Experts of a small language model: a variant of Muon for the experts.
Below are experts of layer 5 (counted from 0) of a mixture-of-experts language model. Rows are named router (the router's row for the expert) and show model dimensions 0-127. Each number is 128 + 24 x the weight over its row's rms, rounded and kept within 0 to 255.
After each expert's rows: a language model's description of what the expert responds to; "mostly gets" lists some tokens that are sent to it at least half of the time. This comes from a sample of Wikipedia text that the model never trained on.

# expert 20
router [114 145 144 130 121  97 122 133 105  88 132 123 132 152 110 156 107 153  86 115 122 149 120 131 185 130 177 137  97 136 135 109 113 140  81 145  94  94 113 140 150 105 124 120 145 122 186  77 148 109  99 127 104 127 121 180 131 145  92 123 130 115 126 103 111 173 146 140 129 186 128 123 114 183 141 105 105 134 101 112 118 120 102 137 158  98  93 150 145 107 140 144 124 129 139 123  99 112  81 109 148 117 139 100 110 103  89 101 114 185 127  65  86 168 145 128 118  88 126 114 134 119 152 129  47 133 140 162]
It responds to: Biography occupation words. Occupation and career words in biography openings, such as footballer who plays, politician, member, professional, coach, singer.
mostly gets: " football", " politician", " member", " professional", " footballer", " singer"

# expert 30
router [156 194 139 125 113  87 155 124 102 108  98 131 183 144  86 157 143 140 140 131 110 158 111 135 132 119 129 117 129 162 108 129 118 148 133 111 114 133 108 134 123 125 119 105 151 181 110  97  99 121 155  96 116 139 125 176 137 107 116 148 137 160 108 138 109 114 123 137 133 145 126  94 131 149 125 170 116 168 132 148 149 140  90 119 103  82 128 114 113  77  89 122 146 113  88  97 118 185 104 127 119 143 125  84 126 127 127 137 127 146 139 115 119  64 170 170 102 126 107 115  78  99 147 120  98 128 152 136]
It responds to: Foreign-name vowel endings. Short vowel-final pieces in non-English names and words, such as a, o, ia, na, ka, in Mesa, Nowa, HaShikma.
mostly gets: "a", "o", "ia", "na", "nia", "da"

# expert 27
router [138 134 134 154 143 132 144 105 110 122 122 177 140 133 103 164 105 129 107 136 135 115 133  95 137 171 138 123 135 158 164 125  87 116 122 145  88  84  85 142 148 104  95  93 122 106 118 110 158 104 143 135 100 136 158 127  85  97 110  61 154 121 121  75 101 135 169  66 146 143 131 143 150 148  76 120 126 119  94  86 125 145 149  91  74 111 143 143 128 125 110 147 153 107 120 109 123 113 124 153 134 110 142  93 111 118 126 152 154 114 122 117  98 136 125 122 146 118  56 135 123 114 146 138 119 177 125 157]
It responds to: Clause-ending punctuation and connectives. Sentence-final periods and clause-linking words after a phrase, such as by, as, with, which, when, "so as to".
mostly gets: " by", " with", " as", ").", " where", " when"

# expert 24
router [135 120  72 140  84 106 156 154  90 107 127 158 119 126 129 144 102 121  73 140 157 138 153  93 116 120 110 103 112 157 171 154  90 173 143 113 132  75 117 140 145 131 128 102 123 126 134 117 145 102 122 115 124 127 110 108  90  84 122  94 140 132 143 120 125 163 174 109 130 144 122 124 147 150 114 138 118 122  82 104 115 156 103  86 147 157 115 179 106 137 127 131 115 132 142 108 121 154  92 128 103 146 120 105  95 110 147 142 126 153 135 123 124 118 103 142 128 137 111 150  74 125 156 105  55 137 106 179]
It responds to: Prepositions and particles after verbs. Prepositions and verb particles following a verb or noun, such as of, in, under, up, out, into, during.
mostly gets: " up", " out", " during", " under", " into", " against"

# expert 4
router [153 104 114 101 111 106 148 108 117 107 112 151 137 114 114 163  83 189 151 115 120 126 104  78 133 117 156  92 121 135 136 141 105 149 132 125 139  94 112 105 157 125 125 114 145 118 151 112 113 121 137 104 110 127 106 131 120 124 148 112 156  85 114 134  90 139 124 100  97 145 116 155 121 136 114 127 101  98 133 118 107 142 127 134 114 112  82 168 112 134 132  93 130 154  96 124 104 132 100  89  96 163 103 116 102 116 130 102 113 133 151 144 104 136 138 137 103 135 122 153  88 100 105 118 123 143 108 181]
It responds to: Table cell separators. Pipe and semicolon separators between numbers in sports tables and score lists, such as | 0 | 0 |, 1R; BAR, Pld | W | D.
mostly gets: " 0;", " 1;", " 3;", " Ret", " 2;", " 0"

# expert 6
router [137 174 132 107 148 106 134 103 136  87 101 119 168 164 125 161  75 159 102 160 141 141 131  86 172 121 180 120  89 139 153 126 114 143 110 106 133 140  84 125 134 126 128 115 127 104  91 121 149  64 104 131  92 149 122 143 123 140 120 107 133  86 109  91 141 161 164  97 137 107  84 153  91 129 122 144 126 151  85  88 115 165 136 116 142 115 125 147 129 114  97 113 172 146 107 121  99 160 106 121 149 161 134  92 125  80  70 102 120 125 140 118  96 121 101 145  75 141 123 138 128  89 131 131 157 112 155 172]
It responds to: Infobox brackets and symbols. Opening parentheses before ages or native scripts in bio infoboxes, line breaks, colons, Thai bytes, coordinate letters like N/W, "born".
mostly gets: " (", " (18", " (6", "born", "น"

# expert 0
router [135 126 120 179 115  92 122 166  95 104 119 140 122 121 117 171 105 100 129 142 137 155  90 138 138 134 157 119 140 154 134  95  83 125  80 120 142  99 150 133 130 132 142 110 138 137 132  88 141  67 122 127  97 140 114 141 104 133  73 114 167 111 139 133 117 180 131 140  85 136 111 125 145 158 113 110  85 178 111 101 110 128 138 105 135 134 133 150 127 155 119 120 129 126 137  94 130 175  87 130 117 134  98 116 116 133 114  75 121 157 134 144 142 110 100 108  87 106 144 111  87 120 157 120 132 134 120 133]
It responds to: Head nouns after determiners. Common nouns naming places, works or institutions right after "the" or "a", such as station, film, album, city, building.
mostly gets: " station", " area", " city", " game", " system", " company"

# expert 29
router [ 96 154  99 103  98  86 145 148 147 123  66 130 144 113 146 147 132 127 109 119 158 138 118  87 147 181 145 134  97 153 126 105 145 120 117 110 119  79 105 122 117  86 164 120 172 135 148 124 151  63 147 119  70 145 136 133 111 113  88 108 149 123 113 102 124 107 134 152  99 174  93 123 166 147 141 173 125 121  86 104 119 158 164 125 156 102 133 141  98 117  82  85 152 116 139 148  94 111  92 102 136 140 100  82 128  85  81  91 112 166 146 120 136 122 142 129 127 140 137 155 110  96 147  70 107 117 118 172]
It responds to: Numbers and quantities. Numerals and number words giving counts, dates, scores and table values, such as two, three, 150, 2.5 million, 42.
mostly gets: " two", " three", " 20", " several", " 18", " many"

# expert 2
router [118 184 118 160  87 127 138 137 115  85 114 121 163 123 108 131 140 119 124 114 170 158 106 145 153 137 140  77 106 123 108  72  97 142 132 134 138 112 116 130 138 129 146 115 118 151 142 113 130 117 117 144  83 119 135 122 128 108 100 142 159 132 134 112 122 149 134 104 124 146 103 150 122 140 137 117 130 160  73 140 122 135 135 128 115 128 121 152  81 130 123 141 153 147  79  95 118 122  97 100 135 150 121 121 103 101  88  50 124 197 117 111 134  92 131 138 128 112 140 109 134  98 185 111 127  90 155 133]
It responds to: Institution name words. Capitalized words inside proper names of institutions, places and events, such as University, War, Court, School, usually after of or National.
mostly gets: " University", " War", " School", " College", " Museum", " Council"

# expert 10
router [ 90 161 122  95  90 122 147 145 104  96 103 120 140 158  99 159 139 110 148 130 137 152 122 122 144 137 161 140 110 153 179 144  83 123 113 121  91 104 106 128 112 102 101 111 101 158  80  84 112 121 103  87 140 169 134 139 136 134 113 151 130 153 132 159 146 129 114 150  97 131 145 102 132 173 138 166 128 136 105 120 114 127 115 135 133 111 128 131 110  85 144 138 130 146  98  97 124 157 137 126 119 141 137 102 119 128 147 112 109 188  97 120 126  95 118 115 141 154 105 116 109 117 113 106 144 152 140 127]
It responds to: Surname inner pieces. Middle word pieces inside personal and place names, often in tables and lists, such as McC-ur-ley, Koh-lschreiber, Ham-ar.
mostly gets: "ucci", "ú", "í", "ick", "hin", "ž"

# expert 18
router [122 118 107  82 114 103 116 124  88 115 120 126 111 171 122 172 118 129 153 159 120 159 153  83 182 129 143  94  98 123 163 156 104 140 141 179 119 121 117 103 108 135 128 111 190 113 128  99 135 117 111  97 129 141 136 130 113 133 126  78 158 106 125 112 109 117 120 146 111 149 106 150 121 129 113 122 143 142 119 139 171 144 145 144 147 132 131 132  81 118  95 141 127 165  94 138 125 125 110 137 114 137 135 116  99  98 121 138 119 144 186 102 137 132 151 178 135 127  96 162  70 131 134  99  97 129  96 142]
It responds to: Election tables and pipes. Pipe separators in tables, especially election results, plus election words like votes, election, Republican, Democratic, Assembly.
mostly gets: " votes", " election", " Assembly", " Votes", " Republican", " Democratic"

# expert 28
router [151 160  90  88 141  95 168 127 118  95  97 136 150 106 111 145 106 125 117 134 137 124 142 143 147 112 153 104 120 169 104 127 123 127 146 102  95 118 122 124 170 150 140 129 174 134 168 102 140 110 101 143  80 165 134 163 107 119 109 121 126 147 114 135 123 143 159 132 135 131 118 141 185 145 120 179  93 166 128 140 120 154 150 127 108 110  94 134 106 105 123 106 138 163 123 116 141 158 145 119  89 159 124 111 122 116 130 144 108 118 174 100 163 114 143 196  95 133  76 116  92 111 187  87 129 156 118 130]
It responds to: Taxonomic name pieces. Pieces of Latin species and genus names in lists, like Pucci-nia, Heteron-yx, Pachy-bra-chis, plus LaTeX math tokens and scattered table entries.
mostly gets: "ucci", "nia", "partial", " DR", "prime", "}{\\"

# expert 23
router [135 126 116 150 159 123 110 140 117 117  98 168 132 142 126 135 106 136 125 135 189 168 136 129 160 125 161  98  96 148 141 131 122 123 113 147 117 119 122 142 164 118 142 136 130 123 136 143 147 136  93 105 123 180 141 130  99  83  81  69 145  97  83  97 110 141 135 137 106 121 115 148 140 119 111 146 118 134 109 125 116 163 142 103 137 118  94 154  78  97  98 144 146 119  94 127 119 141  66 108 157 126 155 123 115 115 132 130  86 154 128 135 143  86 142 155 113 144 127 139 124 118 116 122  92 103 143 144]
It responds to: Determiners before nouns. Determiners and possessives starting noun phrases after prepositions, mostly the, also a, his, its, their, as in added to the National Register.
mostly gets: " the", " his", " its", " their", "The", " The"

# expert 9
router [126 118 118 130  88 100 137 116  89 104  84 135 130 138 148 159 118 131 119 142 182 172 126 103 194 148 185 115  97 122 114 128  84 140 151 152  89 113  76 135 126 128 132 125 142 125 154 113 137 129 132 108 114 136 145 181 124 140  80 159 152 138 104 116 145 162 126 112 100 155 124  98 124 171 148 127 108 159  99 107 108 132 125 125  84 101 129 169  89 133 126 136 156 116 102 102 116 120 123 108 138 155 139  81  97  86 124 132 115 159 144 102 128 108 153 146 117 131 125 132  92  94 168 103 114 129 145 130]
It responds to: Given names. First names and name-initial pieces of people after "by", commas or list dashes, such as John, Robert, William, Tim.
mostly gets: " William", " Robert", " John", " James", " David", " Thomas"

# expert 13
router [136 155 126  87 100  97 110 170 130 105 146 143 151 174 112 146 100 157  92  93 117 132 127 149 141 155 127 125 117 168 150 146 120 185 117 166 121 108 115 112 134 124 141 131 112 110 140 106 143 108 105 140 120 130 134 164 135  73 139 124 161  98 145 104 149 145 165  89  81 123  82 122 168 131 130 130 140 144  79 117  95 128 109 111 101 152  97 132  89 114  83  99 160 138 116 142 110 134 105 119 154 127 125  99  70  97 130 132 103 107 175 110 149 131 176 148 128 161 133 162 112 130 136 112  82 116 126 164]
It responds to: Location prepositions and field colons. Prepositions in, at, of, on before places, plus colons after infobox fields like District:, County:, Release date:.
mostly gets: " in", " at", ":", " near", " within", " on"

# expert 8
router [110 109 148 119 112 112 151  98  75  94 114  98 126 138  86 140 104 145 105 118 190 122 154 138 126 177 141 124 120 158 119 144 127 139 106 108  94 142 105 127 141 105 135 128 152 113 151  98 158 103 113 140 123 143 108 142 122 134 118 106 124  99 136  85 138 156 135  99 118 143  95  90 132 135 103 128  73 165 115  93 120 123 161  95 103 113 116 168 112  74 140 117 121 156 121 131 126 133 118 103 135 155 143 113 135  97  89  81 132 135 157 127 101 129 144 124 127 110 121 104 133 118 116 140 136 115  78 136]
It responds to: Line breaks, sections. Line breaks after sentence-final periods before headings, table rows or new paragraphs, plus heading markers like == and years ending citations.
mostly gets: "\n", "—", " Genus", " 2017.", " 2012.", " 2020."

# expert 17
router [146 113 130 135 138  84 159 128 129 127  62 115 120 119 106 121 123 141 147 120 170 163 114 131 152 153 136 122 113 137 103 111  93 124 117 139  66 108  76 142 161 144 173 130 156 141 140 127 137 105 124 146 134 178 163 142  97 119  49 118 146  70 114  99 132 132 152  96  54 105 110 145 107 147 136 142 124 166 100 138 130 140 162 141  91 138 101 143  65 101 138 134 159 162 117 156 118 142 107 108 143 179 127 103 113 121 130 118 138 148 139 148 139  90 159 142 119 155  93 104 110 115 126 143 103 128 114 171]
It responds to: Quote openers, articles. Opening quotation marks after verbs of saying in reviews, plus sentence-initial The, A, An and other article tokens.
mostly gets: " \"", " The", "The", " '", " “", " An"

# expert 11
router [ 77 175 139 129 100 137 149 136  99  91  89 132 153 126  99 121  99 170 136 156 131 150  94 115 173 105 152  98 118 126 170 140  95 146 161 121 117 118 104 116 125 104 140 151 121 186 134 113 136 132 104 100 128 138 115 150 140 103 114 124 170 127  95 148 135 170 156 141  77 127 136 122 146 189 130 190 104 136 158 140  79 148  82 113 134 112 121 104 132 144 108 137 120 157 142  99 113 156 102 140 167 150 114 112 102 100 124 121 146 151 135  81 129 114 144 151 105 131  90 137 108  83 129  79 141 139 167 134]
It responds to: Mid-name word pieces. Word-final or middle pieces of proper names and rare words, such as -ton, -ley, -ker, -nd in Caithness, Cavendish.
mostly gets: "nd", "rd", "ber", "ker", "ton", "ger"

# expert 14
router [136 168 142 162 133 126 150 121 148 102 137 114 113 114  59 151 142 152 142 125 167 176 132  90 131 156 162 120  94 153 119 124 123 139 116 126 118 129 129 149 124  94 108 102 161 152  82  92 133 122 107 136  62 107 155 134 125  97  96 107 160  99 127  98 116 158 157 127 111 153  90 132 104 148  89 114 126 182  85  87 121 187 111 152  88 134 141 191  77 156 141 118 147 160 143 117  99 126  97  93 129 137 151 116  94 150 129 108 105 113 152  55 101 117 135 163  96 146 100 159 105 144 159  79 132 116 123 155]
It responds to: Time and demographics. Words for time, age and population in census and chronology prose, such as median age, years, population density, sentence-initial In or During.
mostly gets: " year", " years", " age", " day", " During", " population"

# expert 5
router [147 182 112 121 112  90 141 152  95 111  75 157 151 109  93 141 119 124  92 155 167 128 136 110 153 151 159 118 102 154  90 103 110 137 140 105  93 111 102 125 128 145 108 149 138 158 133 128 130 101 120 140  83 119 123 156 159 118 105 105 132 124 124 114 118 148 178 110 105 127 103 147 185 147 121 138 112 153 134 144 147 168 158 127 107  86  56 108  67 133 108 137 147 150 114 160 116 152 140 128 135 190 109  92 130 103 101 133 142 122 161 123 158 106 115 169 117 109  99 140 108  92 169 117 108 119 124 125]
It responds to: Citation punctuation. Commas, semicolons and closing brackets in bibliographies and lists, especially after publisher or journal names, such as Press, ISBN, et al.
mostly gets: " ISBN", " Press", " et", " Journal", " Studies", " Management"